Weights of a small mixture-of-experts language model, trained from scratch on English Wikipedia: 14 layers.
Below are experts of layer 6 (counted from 0) of a mixture-of-experts language model. Rows are named router (the router's row for the expert), down (a neuron's output weights, with its number) and show model dimensions 112-223. Each number is 200 + 30 x the weight over its row's rms, rounded and kept within 0 to 999.
After each expert's rows: a language model's description of what the expert responds to. This comes from a sample of Wikipedia text that the model never trained on.

# expert 17
router,208,213,198,177,240,212,171,236,235,240,223,188,182,204,234,213,189,184,194,189,248,168,161,209,205,171,212,215,201,226,207,198,138,218,184,229,176,235,184,187,233,221,245,158,196,213,269,146,181,269,211,218,174,204,170,271,187,159,204,168,197,257,180,167,233,233,248,209,208,229,215,201,214,209,218,255,244,241,169,256,136,162,221,213,289,181,189,226,188,181,238,193,224,263,177,196,103,186,207,193,216,191,210,166,200,189,176,210,219,194,208,257
down0,203,191,197,140,207,208,226,252,218,173,135,155,163,174,177,128,217,189,171,150,168,151,223,178,191,220,202,215,221,210,194,226,180,157,226,206,114,217,244,189,253,154,185,171,185,185,207,195,182,205,218,171,197,240,243,206,220,173,191,223,185,227,167,210,162,197,187,192,158,203,149,239,244,221,224,215,221,173,212,242,235,189,187,192,217,212,206,203,216,161,159,188,219,164,224,215,204,210,223,259,234,220,145,205,201,222,175,202,159,209,194,222
down1,234,195,204,185,211,174,157,223,166,196,172,250,157,257,173,192,179,205,227,247,159,165,210,188,213,207,204,211,167,171,192,192,209,150,222,201,283,228,197,193,217,180,228,222,155,207,238,244,197,173,199,226,184,198,187,227,184,232,217,233,210,215,242,232,174,179,197,217,191,135,184,227,232,199,209,247,192,257,224,256,211,240,187,221,230,145,180,231,192,149,184,161,179,205,213,202,187,164,141,193,189,195,154,216,187,213,208,257,178,166,154,208
What it handles: Line-initial capitals

# expert 2
router,190,264,200,180,209,221,145,247,232,178,193,159,196,214,214,175,230,176,208,254,226,156,224,186,141,232,199,236,162,226,208,187,197,183,216,201,170,231,193,217,169,220,217,216,231,192,209,177,251,211,230,236,202,219,159,198,224,221,184,163,164,205,205,163,212,218,238,198,195,245,179,235,202,234,277,208,214,210,192,225,159,224,220,118,230,175,212,177,187,210,222,106,223,257,214,196,155,205,179,246,205,224,207,128,190,191,243,155,197,197,194,224
down0,197,149,188,206,222,149,204,157,206,260,183,213,171,222,194,166,144,182,207,216,214,207,179,194,161,189,247,208,246,170,182,197,164,193,237,193,157,193,143,220,190,197,193,176,186,231,177,215,221,175,277,187,192,223,270,193,182,220,191,168,213,174,165,159,173,218,202,245,157,243,174,191,176,241,178,287,208,202,203,245,190,229,224,206,174,206,151,197,182,223,156,214,224,193,216,182,181,174,181,183,172,159,199,212,134,249,220,149,207,175,227,234
down1,232,167,237,285,247,153,247,168,230,243,174,184,199,214,197,243,198,167,199,263,181,251,224,259,231,218,229,190,262,193,196,223,159,223,193,164,273,155,173,208,195,137,167,160,185,187,213,176,232,172,203,254,185,164,212,201,155,180,199,183,167,196,185,153,224,252,214,205,167,180,272,221,160,176,211,249,152,176,164,231,203,220,189,194,186,184,176,225,218,217,253,237,157,190,242,196,219,140,171,143,237,184,201,225,173,196,241,212,258,205,166,211
What it handles: Early word fragments

# expert 59
router,179,258,194,180,174,172,220,179,201,270,219,192,196,134,234,216,223,198,164,193,217,206,231,225,250,188,204,212,243,212,214,183,162,240,229,204,192,198,205,227,247,224,217,158,219,267,202,231,169,256,200,249,239,221,187,128,175,195,179,190,225,225,200,107,189,213,204,204,204,189,169,174,209,202,203,271,231,204,235,228,162,213,232,160,250,193,222,206,189,245,254,159,206,207,200,214,145,155,186,195,202,219,241,195,208,208,178,217,185,194,217,177
down0,202,141,221,229,226,188,233,212,238,173,194,196,238,146,220,196,178,182,141,150,266,251,172,201,203,184,186,195,198,181,200,175,223,217,184,181,193,164,204,219,194,172,168,207,216,168,245,187,223,184,261,217,213,187,257,194,234,160,238,194,260,177,157,231,241,205,222,218,230,194,211,193,213,166,235,171,242,211,192,234,211,229,221,131,151,203,160,182,222,188,190,190,138,188,238,246,150,254,217,142,197,167,216,243,204,218,178,206,171,234,199,213
down1,203,198,187,165,241,232,187,202,173,244,235,190,197,179,179,208,180,195,206,257,200,205,194,184,256,197,186,200,214,255,175,193,141,143,247,203,185,221,187,168,207,162,229,181,187,197,148,213,170,202,123,198,210,186,172,188,175,280,191,224,184,247,210,206,198,256,212,169,179,188,216,213,215,162,228,206,201,185,242,152,220,171,195,216,235,218,200,184,240,188,247,214,168,171,223,246,195,197,197,183,181,250,289,197,270,200,175,130,153,228,162,194
What it handles: Function words and connectors

# expert 10
router,219,233,127,212,171,202,231,201,241,251,228,156,226,227,231,198,214,169,166,210,243,176,226,225,189,229,167,221,176,172,224,207,149,212,204,229,176,215,210,197,193,205,260,154,182,200,250,206,166,200,136,229,196,179,116,228,195,225,209,178,218,207,193,220,214,234,205,207,152,204,227,175,184,174,242,222,221,227,222,176,190,199,265,148,220,213,239,221,236,206,242,159,257,199,175,217,173,205,212,257,185,149,227,118,237,280,178,211,215,197,175,196
down0,168,188,204,196,179,196,192,153,200,160,215,217,166,169,205,222,197,221,195,171,208,173,218,202,245,160,213,222,206,174,194,224,219,121,258,213,204,179,217,187,141,208,195,229,240,195,161,178,196,143,162,231,240,176,169,251,177,188,154,237,206,138,202,234,168,193,184,229,180,203,147,192,165,193,163,190,215,213,210,199,244,179,180,208,173,177,235,208,240,202,159,215,185,189,178,181,214,174,214,191,186,196,145,157,173,199,208,177,168,232,188,200
down1,201,248,220,214,245,201,155,162,193,264,187,211,148,160,187,219,215,243,199,230,226,254,213,239,192,220,168,209,173,254,179,178,187,185,192,177,182,200,253,200,214,136,246,160,172,196,173,204,233,192,223,214,194,228,189,240,159,200,221,231,210,166,196,176,154,247,229,253,206,253,219,222,126,165,196,216,239,183,210,187,192,156,175,208,231,240,206,222,189,176,169,139,212,218,209,227,207,187,191,217,215,188,235,191,194,196,250,182,157,232,221,168
What it handles: Word-final name endings

# expert 60
router,181,282,112,188,193,190,205,230,208,246,170,169,237,218,223,189,238,227,179,179,193,188,210,207,230,232,172,151,198,209,217,183,191,212,241,163,233,218,182,204,157,198,248,123,178,232,229,178,178,253,200,223,247,245,195,192,202,168,241,163,166,207,173,201,188,208,218,214,212,223,215,180,250,156,175,267,197,221,226,229,204,203,218,150,239,220,211,212,196,217,231,147,240,239,154,154,196,165,204,207,170,139,192,150,166,184,170,206,217,194,160,222
down0,215,195,231,225,192,201,229,175,226,173,247,196,203,207,185,162,203,173,191,208,212,185,237,182,201,179,176,143,223,215,175,238,196,224,245,214,229,265,213,173,208,178,270,162,194,279,181,173,178,188,174,199,150,184,211,189,236,211,259,193,221,184,195,193,285,217,271,245,187,231,224,217,222,192,205,196,215,245,168,270,218,215,213,216,189,228,192,196,195,156,214,209,216,230,196,149,171,196,208,198,179,196,195,188,223,163,155,222,182,162,226,189
down1,174,171,206,191,185,182,219,235,221,198,154,174,193,212,204,182,142,173,188,184,204,169,218,255,210,200,197,218,192,192,185,250,165,197,245,207,181,180,131,177,209,196,173,182,218,157,238,241,187,224,212,245,189,213,196,226,160,136,225,228,217,262,165,214,185,140,230,242,230,214,163,227,158,240,188,193,221,228,198,180,190,205,233,204,238,198,182,165,235,258,185,189,176,190,196,184,207,228,231,151,206,206,221,185,182,227,167,162,214,191,179,180
What it handles: Mid-word letter pieces

# expert 37
router,181,209,184,199,199,247,200,191,246,212,239,139,256,207,204,210,227,173,177,222,239,196,203,181,181,218,209,247,152,220,176,247,166,236,184,194,188,254,204,205,207,206,234,106,207,226,169,211,173,261,193,245,228,192,210,179,228,182,176,129,179,205,177,168,211,193,213,218,199,201,201,189,206,151,212,248,249,235,166,240,175,182,222,142,203,169,179,250,218,198,176,211,248,217,168,193,146,207,202,229,195,234,220,223,205,183,183,206,207,175,202,164
down0,155,214,217,211,234,194,171,176,170,195,182,219,173,189,244,250,273,209,184,184,254,178,211,193,206,158,230,244,175,249,205,220,230,210,131,186,220,257,205,170,191,252,175,197,189,172,195,211,223,191,196,201,171,208,224,186,192,208,147,233,158,174,254,219,209,181,198,204,132,195,177,214,224,252,151,212,163,165,196,196,182,160,150,185,199,258,204,183,184,215,279,227,228,177,216,145,224,211,226,232,176,155,158,188,253,165,193,162,194,174,239,214
down1,190,201,170,162,208,229,202,222,214,193,221,193,212,198,171,229,168,222,197,170,193,193,171,223,230,274,205,216,197,184,182,198,176,247,176,164,161,229,203,198,182,270,209,226,248,205,305,190,162,181,147,198,196,134,168,204,170,167,168,219,177,214,243,181,230,172,193,169,174,239,185,235,184,200,221,188,213,158,189,216,153,221,193,166,204,180,195,166,175,279,175,118,148,165,159,221,197,153,246,218,149,176,236,223,195,127,182,236,188,240,284,205
What it handles: Digits in years

# expert 20
router,151,209,185,201,201,223,216,196,255,200,222,150,200,163,207,231,230,188,188,192,219,178,179,198,229,187,219,237,179,166,206,237,157,217,280,249,202,223,228,205,191,222,216,179,208,226,239,177,214,229,211,201,197,183,190,183,179,196,162,122,243,241,202,147,194,206,188,201,195,205,165,215,220,163,167,261,287,201,164,248,214,251,232,152,247,203,191,234,181,200,212,147,188,226,194,167,143,209,237,173,182,213,207,152,200,194,175,196,171,163,163,209
down0,219,181,196,184,263,162,195,201,178,200,203,228,240,190,192,223,227,215,210,202,223,214,230,234,186,181,236,241,268,209,185,185,260,238,134,211,205,210,171,200,175,220,175,176,213,211,231,195,134,181,229,181,184,191,206,234,195,208,160,178,256,132,179,186,149,160,214,196,194,192,152,212,224,147,196,200,212,248,195,189,187,167,213,117,213,214,179,206,224,189,241,235,215,193,195,120,173,183,185,231,186,199,163,218,186,213,231,191,190,222,210,175
down1,225,125,171,133,232,209,221,197,168,215,219,213,212,187,200,209,243,173,192,151,252,210,235,225,146,165,193,233,192,247,188,238,229,202,180,209,170,198,234,186,165,249,265,226,218,186,169,193,163,198,246,183,239,235,216,192,233,234,259,188,204,228,148,231,193,200,200,155,226,231,173,144,201,181,214,202,209,151,191,193,217,195,189,163,225,145,218,218,222,189,182,178,219,205,160,216,223,164,199,257,208,224,241,107,170,152,183,129,201,202,243,246
What it handles: Ordinals and f-words

# expert 50
router,204,222,154,223,214,252,200,229,217,176,212,218,215,242,233,164,197,155,131,159,234,190,188,231,187,214,192,226,189,215,229,228,207,213,252,235,188,208,180,227,184,204,242,190,183,187,270,193,233,213,202,216,193,189,194,214,277,192,192,161,195,250,172,188,169,237,228,222,211,181,237,199,209,235,157,241,247,239,185,244,191,176,242,138,267,161,190,249,182,167,171,186,245,243,222,202,151,159,197,211,212,210,212,169,180,182,224,210,219,185,171,220
down0,178,214,177,233,206,206,195,201,253,156,263,201,207,206,184,204,197,244,200,208,260,198,219,215,192,212,191,165,110,198,172,251,211,181,181,261,164,158,212,240,194,229,260,252,240,206,239,177,241,180,205,206,186,219,257,197,150,162,208,188,189,213,199,235,170,189,231,210,186,208,194,170,213,191,203,229,186,255,215,148,169,213,169,232,182,217,263,202,197,249,172,245,192,210,216,246,195,220,238,180,197,148,233,200,224,215,184,113,207,262,222,210
down1,189,238,216,193,167,175,173,170,261,241,249,189,118,210,228,173,181,206,303,192,182,178,200,184,138,182,189,163,183,201,194,171,171,129,175,256,222,203,208,256,196,185,200,213,157,188,224,161,151,182,209,225,201,217,201,191,212,184,205,237,154,203,210,200,190,154,192,182,171,189,219,183,166,191,190,236,252,186,225,180,205,179,171,182,220,160,179,168,175,221,195,203,189,172,241,201,270,185,181,261,285,204,207,201,202,236,224,199,248,216,249,212
What it handles: Final noun endings

# expert 32
router,180,188,160,194,180,236,234,225,208,214,235,173,242,127,194,231,262,190,192,233,221,223,217,236,203,233,208,226,227,231,242,231,187,206,220,221,190,209,166,277,198,213,244,171,176,209,240,184,200,211,201,193,198,261,152,210,198,183,220,185,204,278,232,155,277,233,207,217,231,193,191,145,247,204,204,228,218,224,186,224,180,199,267,175,190,153,203,225,209,198,233,165,218,200,171,136,172,150,181,236,149,185,241,204,212,189,238,200,270,152,186,183
down0,217,193,204,169,208,186,171,231,205,192,207,218,172,201,191,191,252,201,234,168,190,202,164,241,214,165,245,215,267,196,241,185,222,216,188,225,246,187,235,189,152,192,184,183,213,183,195,226,161,187,193,164,195,232,243,142,196,232,201,200,259,195,196,196,176,205,192,231,228,182,219,206,168,165,229,200,256,253,184,159,166,139,186,204,260,181,232,252,232,193,192,231,208,256,183,172,226,229,226,197,152,163,203,199,198,215,227,203,190,231,181,167
down1,201,219,217,190,203,287,225,187,203,190,230,194,207,164,160,162,201,165,184,195,194,218,226,195,173,172,182,167,224,201,188,176,168,181,185,195,173,232,228,186,189,163,203,217,266,243,173,199,199,212,244,177,220,186,202,167,229,172,220,214,155,118,165,237,206,197,177,165,227,202,228,127,164,178,218,198,191,193,216,178,178,231,213,107,179,192,193,240,240,190,232,243,237,175,197,203,235,193,193,184,168,168,216,188,222,211,241,237,198,138,229,173
What it handles: Derivational suffixes

# expert 29
router,194,231,171,178,195,268,167,231,268,180,228,157,212,211,197,159,225,149,194,161,236,180,230,215,220,217,202,213,222,166,232,204,189,249,213,218,202,275,182,224,207,230,212,171,233,199,217,250,162,240,200,230,169,222,208,219,209,175,174,175,159,236,178,168,188,240,230,186,243,211,156,212,180,203,235,231,183,234,146,209,177,185,190,148,223,175,149,249,177,199,226,191,271,182,218,175,195,223,219,243,209,184,222,129,179,194,202,227,222,161,210,212
down0,179,177,148,191,209,228,179,180,203,219,180,196,215,193,188,207,191,250,197,177,223,262,189,225,221,203,189,189,108,165,183,142,185,183,192,171,214,180,202,121,205,225,189,208,191,178,241,209,150,181,170,222,187,181,241,202,181,189,187,175,181,244,185,180,189,211,188,202,188,215,204,186,176,218,181,155,255,227,217,158,197,216,201,159,174,174,229,199,214,206,141,207,222,149,237,213,246,221,142,218,180,241,272,195,197,170,200,242,221,144,205,178
down1,160,175,247,204,243,183,186,208,196,204,190,201,213,175,149,219,185,259,240,146,248,178,188,270,211,186,219,166,216,183,179,217,234,256,193,152,179,202,112,211,180,201,170,194,217,210,183,184,164,180,227,216,167,214,191,158,163,154,201,216,219,190,221,194,187,180,152,228,241,235,208,209,172,190,243,174,228,260,238,215,169,234,113,182,233,207,202,216,199,247,199,231,135,142,183,199,186,182,168,238,190,214,178,183,235,188,194,186,207,138,163,209
What it handles: Word-start prefixes

# expert 40
router,213,230,182,167,183,202,221,220,247,225,190,152,232,178,221,223,207,165,203,162,231,139,191,240,169,203,204,235,157,208,228,231,154,187,166,229,159,209,142,182,201,190,261,125,232,198,244,182,196,237,200,193,209,222,183,258,226,197,213,164,159,249,221,151,245,213,200,209,165,199,189,183,231,181,197,249,231,271,221,232,180,222,221,148,238,140,164,272,167,205,173,176,228,257,212,160,141,130,196,220,197,222,211,214,232,185,239,226,191,224,203,168
down0,198,137,229,191,172,207,213,174,207,170,224,179,244,229,258,207,132,212,172,164,210,207,237,191,166,202,200,239,196,199,236,209,175,221,201,193,246,204,207,182,251,182,221,176,204,260,177,179,227,171,249,176,204,204,223,216,175,174,214,175,206,149,173,161,212,163,259,220,173,190,260,197,204,197,198,132,175,262,184,164,186,251,222,187,151,185,155,175,237,168,181,216,180,180,178,101,242,236,232,247,258,184,176,214,188,217,189,211,201,183,225,231
down1,172,196,168,229,194,213,213,202,209,142,199,228,185,215,182,214,212,172,185,208,224,208,211,216,224,187,201,207,250,200,213,250,138,208,188,208,229,159,216,205,184,126,196,203,210,208,213,237,224,222,240,164,146,151,193,159,211,208,167,217,178,165,201,163,183,225,206,131,170,193,220,188,202,131,151,234,172,189,171,220,241,200,179,207,216,176,201,183,214,167,215,146,161,224,196,194,131,202,229,202,194,231,193,120,230,206,176,225,214,192,162,220
What it handles: Consonant-cluster word pieces

# expert 41
router,197,219,181,206,221,213,185,228,230,238,206,149,226,211,203,218,179,195,174,186,258,193,194,179,212,228,182,215,208,178,238,207,162,203,256,171,200,225,182,171,179,193,242,137,202,261,227,222,198,203,183,208,211,209,209,175,227,225,159,164,213,215,220,223,182,198,197,201,194,242,218,193,180,231,162,276,260,280,192,241,182,220,205,134,222,196,202,233,180,265,244,156,263,255,189,194,145,157,173,214,209,189,187,204,218,142,217,223,212,158,202,177
down0,263,194,201,200,152,203,226,235,171,209,209,196,153,196,155,224,218,181,197,203,220,218,183,255,193,143,243,143,214,176,178,194,208,229,206,232,193,256,155,213,193,201,190,198,139,218,184,215,193,196,173,206,153,249,190,187,199,210,176,265,196,192,199,163,149,203,201,150,224,221,159,196,226,273,189,247,243,216,241,208,184,189,134,217,198,201,243,218,205,191,225,178,217,246,151,168,193,218,180,248,190,224,191,193,205,212,222,201,201,222,195,246
down1,230,165,190,223,163,198,210,197,213,201,177,191,168,178,218,202,145,230,147,227,243,210,198,207,209,275,182,211,138,209,195,244,208,154,210,209,210,170,165,196,187,240,223,232,166,181,168,210,251,166,204,165,218,224,131,176,167,173,200,265,148,234,209,201,216,198,198,276,227,154,225,167,211,189,256,155,194,150,198,173,214,221,195,184,179,198,134,194,160,192,199,190,203,214,211,239,169,164,225,187,164,181,224,228,164,258,168,198,150,243,193,182
What it handles: Word endings in names

# expert 49
router,205,228,207,162,224,261,176,224,233,231,208,164,234,245,186,171,212,155,172,196,227,251,157,193,201,236,208,204,182,176,213,210,174,204,216,213,221,203,208,227,185,196,228,155,229,204,242,204,213,217,179,223,171,172,188,170,240,230,257,178,227,199,191,185,202,254,221,232,205,184,260,206,223,196,230,228,169,249,218,236,203,234,252,176,229,174,179,257,155,175,229,170,232,226,195,208,107,194,214,198,189,170,199,193,199,182,206,229,196,205,201,209
down0,194,253,215,189,211,199,288,185,187,163,209,193,184,187,249,128,273,254,157,242,226,199,179,166,229,136,162,256,172,196,202,169,208,231,197,187,135,183,238,177,237,226,223,175,176,222,228,206,218,208,210,164,182,261,174,223,238,246,206,176,209,163,214,212,162,172,194,180,198,192,195,206,191,220,184,210,244,189,215,200,148,231,208,200,238,217,215,178,202,177,203,193,224,231,225,189,202,210,201,250,194,165,210,213,212,201,223,223,190,235,245,190
down1,152,193,195,233,104,224,151,205,186,224,189,219,210,202,192,243,159,179,172,185,216,146,195,190,210,158,217,146,187,243,231,186,203,198,235,184,179,198,212,174,176,134,238,253,161,205,230,154,243,153,155,207,156,166,185,240,208,192,161,225,175,221,257,178,166,217,202,203,207,199,174,246,173,180,184,193,171,163,205,144,197,194,189,167,222,228,220,175,201,190,181,230,157,172,174,158,260,212,226,212,148,213,137,228,210,228,147,221,187,180,219,209
What it handles: Place and proper names

# expert 6
router,130,216,181,166,172,220,218,194,215,201,185,187,256,163,228,152,198,154,164,157,229,154,178,262,219,220,198,186,143,204,164,226,159,192,213,211,197,208,192,185,214,211,232,165,208,208,219,216,207,241,231,241,188,204,222,187,188,211,206,135,211,224,155,167,208,280,186,198,188,211,188,190,202,178,186,249,242,195,214,231,160,219,233,147,227,179,157,268,168,212,205,187,217,204,184,155,159,170,141,198,207,193,204,134,221,191,210,180,177,153,212,208
down0,230,225,195,154,252,199,181,222,224,224,240,180,144,196,200,195,185,209,208,142,161,132,177,194,182,190,175,180,195,197,262,194,268,217,168,206,166,192,246,208,221,171,201,174,225,232,165,244,142,175,144,142,235,202,190,207,175,215,217,183,211,209,182,205,144,231,246,163,212,178,162,224,180,219,195,160,191,178,200,237,244,169,154,192,187,208,195,180,267,164,198,212,128,237,205,231,215,198,217,188,197,195,223,171,235,159,205,228,234,181,174,174
down1,187,175,249,176,188,186,196,212,186,240,162,236,239,229,260,206,227,177,218,192,165,228,228,230,181,203,231,255,217,262,206,192,171,225,191,259,229,221,201,126,136,189,183,207,199,121,161,241,181,164,262,223,228,190,148,160,188,174,191,130,230,229,197,211,239,204,155,207,182,156,162,207,195,161,239,190,166,255,206,259,199,144,207,187,251,204,187,218,210,215,195,158,215,192,199,165,181,188,190,208,218,211,215,186,188,248,217,196,214,204,183,164
What it handles: Mixed fragments, zeros

# expert 55
router,185,223,199,235,193,242,210,216,206,200,169,117,173,164,281,204,238,177,200,170,223,214,232,192,209,239,221,246,174,258,201,238,199,214,223,215,164,195,201,239,209,216,230,147,207,160,228,172,203,227,157,242,224,258,177,191,187,186,189,142,166,227,191,160,231,205,237,227,135,247,177,161,190,179,252,262,205,230,203,213,155,185,232,168,251,159,211,218,174,160,188,167,211,251,203,179,151,175,206,258,226,178,228,164,262,194,212,190,208,224,217,188
down0,227,172,189,198,200,191,178,233,203,194,208,165,215,223,195,237,228,186,229,213,144,205,228,228,194,162,142,158,182,200,254,238,206,170,196,230,188,143,194,220,199,253,203,163,193,161,179,200,206,229,175,132,275,157,195,160,258,198,193,149,234,217,226,153,192,200,253,223,227,211,244,219,179,197,245,214,183,224,215,182,207,194,253,206,229,191,223,215,185,167,242,182,218,232,154,173,163,192,204,228,226,194,174,201,166,195,244,184,192,190,230,184
down1,192,170,217,135,276,200,194,172,235,215,201,173,187,219,173,214,234,251,242,176,182,175,160,150,199,191,242,176,203,197,100,214,234,221,234,207,240,217,235,153,198,218,191,124,196,198,231,200,190,186,202,201,270,194,192,181,176,169,155,196,231,252,175,253,209,211,237,193,233,193,219,193,198,213,155,264,174,227,188,233,241,202,186,169,188,208,201,203,209,210,213,199,192,182,188,197,189,214,221,188,204,170,192,201,200,188,213,262,206,234,199,182
What it handles: Consonant onsets in names

# expert 26
router,169,208,194,179,204,235,166,216,243,284,158,163,199,158,239,176,221,204,196,177,183,169,214,194,151,223,195,195,171,220,226,189,220,246,218,235,193,200,206,229,184,191,231,81,244,224,238,205,168,216,228,231,169,240,193,186,247,211,214,171,191,200,188,130,240,220,191,217,219,220,175,158,190,147,222,261,188,228,176,201,192,189,192,144,267,191,248,192,232,194,195,144,244,198,209,192,176,158,215,206,190,179,224,190,198,200,196,157,254,188,220,165
down0,217,217,164,210,239,179,203,164,215,187,152,206,274,216,172,231,197,227,173,193,164,201,210,182,207,206,211,163,166,218,192,157,232,222,172,245,230,235,184,245,147,155,171,169,174,193,190,139,253,230,246,214,180,227,243,143,222,198,210,159,244,211,190,211,190,215,261,237,218,249,189,201,226,179,153,196,235,204,194,250,218,201,220,176,191,215,123,199,234,207,149,185,184,188,223,206,166,188,165,158,149,206,184,247,232,183,217,238,244,209,172,174
down1,204,208,159,221,246,184,207,145,150,177,201,199,247,199,187,170,179,177,192,141,219,228,201,218,220,159,167,207,169,251,248,178,182,227,153,197,200,169,215,141,231,241,206,210,132,193,228,237,215,173,189,202,172,207,193,183,195,211,224,187,200,256,213,152,153,220,193,203,123,185,177,215,196,179,218,196,222,178,143,216,174,204,192,176,198,202,205,165,208,198,140,210,145,217,260,154,195,208,173,208,182,213,163,173,196,192,191,126,256,157,213,178
What it handles: Inner syllables, tables

# expert 18
router,193,209,201,216,227,233,223,234,250,202,230,186,212,258,214,204,201,183,177,216,234,201,166,220,219,264,194,247,178,219,211,224,178,176,230,254,185,237,206,229,192,240,224,182,229,179,198,248,171,211,198,177,234,224,212,252,186,234,181,177,185,248,239,125,236,228,206,205,166,211,193,223,179,177,162,245,248,223,274,217,183,190,231,181,235,200,162,227,232,211,198,186,199,205,204,208,149,174,265,226,230,211,219,170,173,207,212,231,190,159,159,182
down0,230,164,200,165,161,159,260,197,184,230,244,209,218,176,168,170,210,210,220,190,147,235,199,186,194,165,252,222,171,210,236,179,212,167,215,187,186,224,240,153,226,181,178,245,192,222,190,214,182,151,180,221,209,214,204,214,243,181,179,207,210,281,186,220,208,205,185,252,202,168,196,246,155,237,177,206,179,195,182,209,216,180,194,248,203,163,188,185,168,187,237,148,150,206,187,221,204,161,143,191,220,158,195,199,199,242,148,180,201,177,224,180
down1,205,201,251,206,178,160,240,255,195,165,217,210,218,252,225,218,173,194,254,233,194,188,207,205,155,167,246,195,238,194,150,170,193,142,201,208,191,185,192,203,236,197,233,201,248,195,224,165,190,251,215,194,186,191,182,202,194,226,162,176,243,188,214,240,241,173,216,160,239,221,180,199,196,144,164,131,164,211,223,178,181,159,178,155,203,171,239,214,194,220,218,204,195,235,195,257,189,184,198,230,184,178,184,176,213,157,221,205,126,191,227,207
What it handles: Common word endings

# expert 22
router,182,239,169,190,193,194,196,164,259,232,162,178,215,162,222,184,235,219,158,203,271,169,190,219,205,194,170,197,154,175,208,235,189,234,243,195,238,230,185,196,238,255,226,147,214,236,197,177,205,209,261,252,165,202,164,173,262,191,188,156,227,240,179,229,183,221,212,219,220,177,226,206,191,133,207,226,249,205,180,195,173,237,256,172,235,183,188,216,236,206,219,208,230,232,215,213,176,129,205,237,170,195,223,220,226,158,200,231,169,184,210,171
down0,206,213,221,200,226,176,210,190,174,233,180,143,227,218,162,211,244,199,153,225,244,242,245,190,219,220,229,205,208,196,174,194,166,201,212,245,169,162,217,213,215,194,217,165,215,181,196,202,221,168,239,267,215,147,234,202,196,192,200,245,184,187,233,181,165,204,210,177,171,214,182,241,170,220,279,223,213,174,194,183,196,210,164,216,234,216,186,213,209,158,212,166,230,176,227,246,243,182,181,228,182,237,185,167,242,193,221,181,186,214,168,192
down1,177,197,218,193,197,228,148,212,174,216,161,172,164,201,224,241,167,179,200,182,227,123,151,205,190,172,181,183,254,222,191,167,169,175,210,177,153,226,144,221,229,258,230,218,227,221,223,187,181,174,179,182,230,229,203,264,214,189,282,192,187,243,215,236,212,211,213,233,170,200,177,182,169,248,228,223,195,222,155,205,185,213,174,151,248,157,195,265,172,241,214,193,163,181,154,226,204,208,183,152,189,209,163,227,151,277,201,183,215,182,214,148
What it handles: Function words, Latin endings

# expert 43
router,166,196,169,196,185,246,215,208,268,239,204,177,165,176,273,172,205,199,201,162,238,168,227,234,184,232,166,215,191,237,173,285,163,231,199,177,186,225,178,216,180,190,197,126,181,227,235,193,161,226,230,178,240,177,181,213,210,156,188,152,173,227,180,171,193,176,213,232,190,279,233,190,168,172,226,251,224,243,185,215,197,156,230,153,210,144,199,191,205,187,241,169,221,263,192,192,202,175,174,211,164,213,240,126,213,198,227,171,198,199,179,194
down0,148,154,183,252,231,189,263,209,210,217,230,220,175,230,176,210,180,163,160,215,222,123,250,176,215,243,194,191,206,154,180,243,247,165,266,182,214,200,249,222,227,196,226,173,211,231,210,187,223,210,205,204,193,225,224,271,194,198,181,149,168,180,216,233,202,185,249,209,203,152,191,155,187,182,236,235,201,218,168,259,239,196,184,236,216,193,197,201,144,150,246,184,200,185,220,271,246,173,237,169,190,195,157,191,200,202,268,207,235,242,176,247
down1,218,187,161,224,213,224,171,190,200,198,188,211,206,209,253,182,227,184,200,225,168,233,205,222,240,230,207,191,187,173,179,198,194,191,183,214,180,187,153,203,240,191,174,196,229,240,163,242,177,212,187,238,249,256,162,135,178,229,188,202,208,204,195,245,233,228,205,176,207,239,182,200,169,169,179,220,212,144,198,217,161,146,180,214,131,220,169,199,164,244,202,253,207,221,192,182,192,205,186,196,188,168,195,194,187,242,170,161,196,195,194,203
What it handles: Word-initial lowercase letters

# expert 19
router,165,250,212,197,255,255,222,187,229,192,194,187,240,186,202,168,266,156,157,174,217,212,194,205,246,238,246,255,179,189,182,205,203,197,219,196,187,252,204,189,203,180,279,151,195,217,273,146,150,205,247,249,157,173,171,217,224,150,250,146,202,217,174,214,208,191,238,210,239,184,257,181,187,137,189,238,199,186,202,202,197,199,189,197,179,172,191,269,200,222,190,176,222,205,183,189,184,223,205,212,195,107,178,139,227,176,212,190,200,226,185,149
down0,182,224,243,171,201,139,204,207,214,211,184,202,229,215,193,168,235,227,173,204,178,187,218,220,179,183,221,186,248,244,182,201,190,195,234,194,147,175,183,175,236,171,213,174,204,157,177,251,159,173,205,180,203,192,184,187,254,231,199,246,151,215,187,262,187,202,162,233,109,219,187,216,163,175,217,165,204,196,181,204,168,146,189,174,183,202,185,145,157,186,232,193,157,239,279,193,170,178,208,157,213,212,232,214,199,191,196,166,204,174,184,174
down1,157,190,255,202,197,212,155,184,212,209,170,223,264,190,195,224,158,169,228,199,236,236,207,190,247,217,233,227,118,198,184,220,175,170,110,238,141,206,194,156,222,222,236,198,155,171,244,210,177,214,149,228,107,185,203,246,239,155,204,175,221,222,207,238,176,209,201,229,201,217,231,220,192,176,188,183,204,177,207,197,185,205,201,188,228,170,178,215,178,188,177,198,175,193,209,219,217,245,217,150,233,209,192,227,207,161,219,183,151,146,179,163
What it handles: Mid-word fragments, table dashes